Weights of a small mixture-of-experts language model, trained from scratch on English Wikipedia.
Size: 12 layers, width 128, vocabulary 10383, 12M parameters.
Experts: 128 GeGLU neurons an expert, 1 pick a token, a softmax router.
Training: a variant of Adam for the experts, 6681 steps.
Below are experts of layer 8 (counted from 0) of a mixture-of-experts language model. Rows are named router (the router's row for the expert) and show model dimensions 0-127. Each number is 128 + 32 x the weight over its row's rms, rounded and kept within 0 to 255. Numbers have three digits each.
After each expert's rows: a language model's description of what the expert responds to. This comes from a sample of Wikipedia text that the model never trained on.

# expert 1
router:143116130133154136113168130115082166144157080130148166120152177154086124116125159069147157100164091157083140125108106115189153121063139172112128201101101126184105086131121121132100130133071075066152123128118151141169105101172091162122092116165110117080134204150143168143148226105134150161093124161097103107094125128098153159112130124128101153103075146195096110123099175140097150202079
Determiners after prepositions. Determiners and possessives such as the, this, his, her, whose, often right after in, of, for, or inside table rows.

# expert 9
router:106146146105178081126073140058138139110134139086139107122145197124054170116095101109121148150133162095152127132157129084159188161091104149162137135114072156151129155163127176183107078129141041094109152140168132155109139118124127093107088098153093156131051158096128144177148132184137065137168149174084096141065109088100122160162120127161126116166128156164089199111122139093146130151145
Word endings, nouns. Suffix pieces ending words, such as -ing, -ment, -ism, -ology, -ts, and content nouns like death, classification, construction after the or his.

# expert 8
router:180105159148132158147156099095135126193119152106118134104179135114101164184097126118113140158173139110208131142139120113160120127078174128147146157111126099113175115077170128089094118084061168099100147146146156096160131097146147143122117143099041098149095138120101132074128096148133148174170170136107177087084077090132186192165139142122098149175048084164112098112141140168111183147154
Prefix word beginnings. Opening pieces of longer words, often Latinate prefixes or the -h after ex or co, such as rem, Comp, imp, ex-h.

# expert 5
router:111144159075179117145195129070108161142130123124087062139152136133077104145086111088113149117128044129141095134154144137102178188143157164187203100154093132136144103137091134147160113124158084085109106175126134066118102125092154131098155070131107166126100157118104180066123184164177097151126149190098078159124118110104061103147120148123124172112136089111083155141140122157140112173152
Mid-word fragments. Word pieces inside longer words, such as sim-ult-aneously, every-th-ing, Sed-iment-icola, plus short noun pieces like ground, group, boy.

# expert 12
router:118115175109119147164169189119072121140138140095065124143166181123069139110116131120126145123099097084127133143124167169095167162137180155170117217120135093130178116074090143141148109120226121073109119168124140112110118124152116181078149124094114155139118171157124171131178159125169125093047111179103100103111099126145119176176152156087132166139143101120068158148097123147142101177165
Particles, past participles. Adverb particles such as up, down, back, plus past participles and mid-word pieces like p in viewpoint, over, ver.

# expert 7
router:172147124120176098183126101088096139123129103120148107119162202115088149155158121174110149112120074165169120108109145107100089119152197136145126178131155176152149107121158126145127086154233072107107100146184119091155084128143086112094130179086095126130082136134107144155149169131175105119125160167184109102093132128085125164133140156106109159164103155043106125124131166093123051184152
Sentence-subject pronouns, prepositions. Pronouns they, it, He and prepositions at, on, in, for opening a clause after a period, plus verb starts like dr-iving, def-aulted.

# expert 3
router:117103122118133139056134165105082133096125112145172115137120145146066105140126103082123129159137097143188156162099117102125106101144104077187116041129123218147174113098080156150105081175195094044114133131114120107116168098073120154082158174085141110075122077164160120158174127130163116153173129112124125106176130127120124136170125107122142058162089132103129130148064153094156130110133
Sentence and heading ends. Sentence-final periods, closing ").", section-heading equals signs like "== career==", numbered list dots like "7.", and line breaks after them.

# expert 0
router:114036148126163115128182132096130142135130074138125135158138145147114131114098129090109184130064080180126123153084132130097175156113151153121082135066173116163101081109191135092113069135149039098113161150187129077127112108156141100169138133127097127174110179130098170092157159121120131105054132190077113078127102109123108113120112162123121165146138103126086169166124112169121119202121
Mid-word name fragments. Inner or final pieces of split words and surnames, plus small numbers in table cells, such as play, hen, z, 12.

# expert 15
router:145110143128158117132148134110099085111150112190160171174116142158111164153140106086128133107124146085167122131043144206131114095109143115113095102095186069171151057135161075146125127111153082123089209087178116147111085122126144127147132168061122153148085076127126144139169152155106094163119128169109138119132109114114178133172102118123091143144132127053126052179126171114127092175177
Copula and auxiliary verbs. Forms of be and have, such as is, was, were, been, has, after a subject like it or which, plus commas and table pipes.

# expert 10
router:156104125121193175142101088047134152154075161162100102137131186115089153152139067140124164123085100147154111125155100146089166200118133143163130087140141159155093161163169132147108052118143097082124114182162124063112073076089160155103128124137102142188051165090116124132125171151152079168174120184127164155135129079084125181105092130113134131147095104117141153129131107127141120123157
Word-internal continuations. Middle or final pieces completing words, such as iqu in liquid or liquor, plural -s, onents, Republic, km^{2}.

# expert 11
router:122133155089166135106099119077091107113115129133096065133089127125090116158153108108138131097150110075122093104113081108101110127117138174120190158124140125169075174166131113160086151097156063141104115133168125173108066160129123099101116153132089142077096142126098155142135166158136060172092206187103104087115116111085158147132111099138168163172176145019077106127111141149179156155101
Comma-ended words, list fields. Word pieces ending with a comma, like "ale," or "ure,", infobox labels Born:, Died:, Country:, years in lists, and blank lines before headings.

# expert 2
router:119115177080151209108150160134097120143116137132079052125157156150100116147130139116155140143134097125153147117144097085092099159139120130132185191137128164116117153117171147168138160155106049073089111117111133136106101149162157154075154149124115067139084205115101125124090141149206083129157191167066128089099157112091119143188130091130112188185145193093114140134099115125155120144128
Word-initial capitals, quotes. First pieces of words after line breaks, quotes or headings, such as ==A in ==Awards, "R, "F, D; also during, beyond.

# expert 13
router:173081143144134171099149160121076148145122130171221122139130151142072125124143107113110163123108180176144140141087100125119077109096127124164148096112145178123165134143064159115090141111067103108109163153131125148188070124098086132116049158103105119093039153185176180135124150118145114150201162178126150129134135132150152155172166133121130135154065111105142122081105184106117119163091
Articles, prepositions, possessives. The article a, prepositions to, in, of, by, with, possessive 's, and table-cell pipes, typically following a verb or participle.

# expert 4
router:194067155114134099158136121105103091148104126159106136126148200141132077111156071090113124165118139139145161137144117121057123138103138136136139109142179178103096096126093195165145114178129073056097083146138153070146059148143152168069127147121089064150108178183103144117114171160160076132172098151111138108107127173112156085131121100082180140139152152141134181141129114120165135156071
Mixed fragments, dates. Assorted word pieces and capital initials in lists, tables and formulas, often month names in dates, such as ic, February, -C, Z.

# expert 14
router:116163103096121111138130172092130167126170168129104058155119114107099140131184125148143173096161128146130104149124097085096149098151146141154144190121139131178127184158125117107126104111200088139115189119176084152157100131111058193153083149156080140110078170147126169178141125111168140123175138156130135138132179088135145126139162117108030108165097160154096186074078141083089113097115
Line-start table, list marks. Line-opening pipes of table rows and dashes of list items, plus the, their, and sentence-ending pieces like es., ed.

# expert 6
router:139103110148091134099201148150047089142122091147051142083143152190110124086162189115167121172123109134199144130118120130091063102139155186122182120181156156177141104048164182158098166209134113144134120132159144121127078133131188156107152154109117089112090156158102139170134167104130110176120127141107183102098134155089169112106132111148140149175123159139144145125133140130164141136137
List-item openings, modals. First word piece after a list dash, such as W in Winning or Width, plus modal verbs like would, may, must.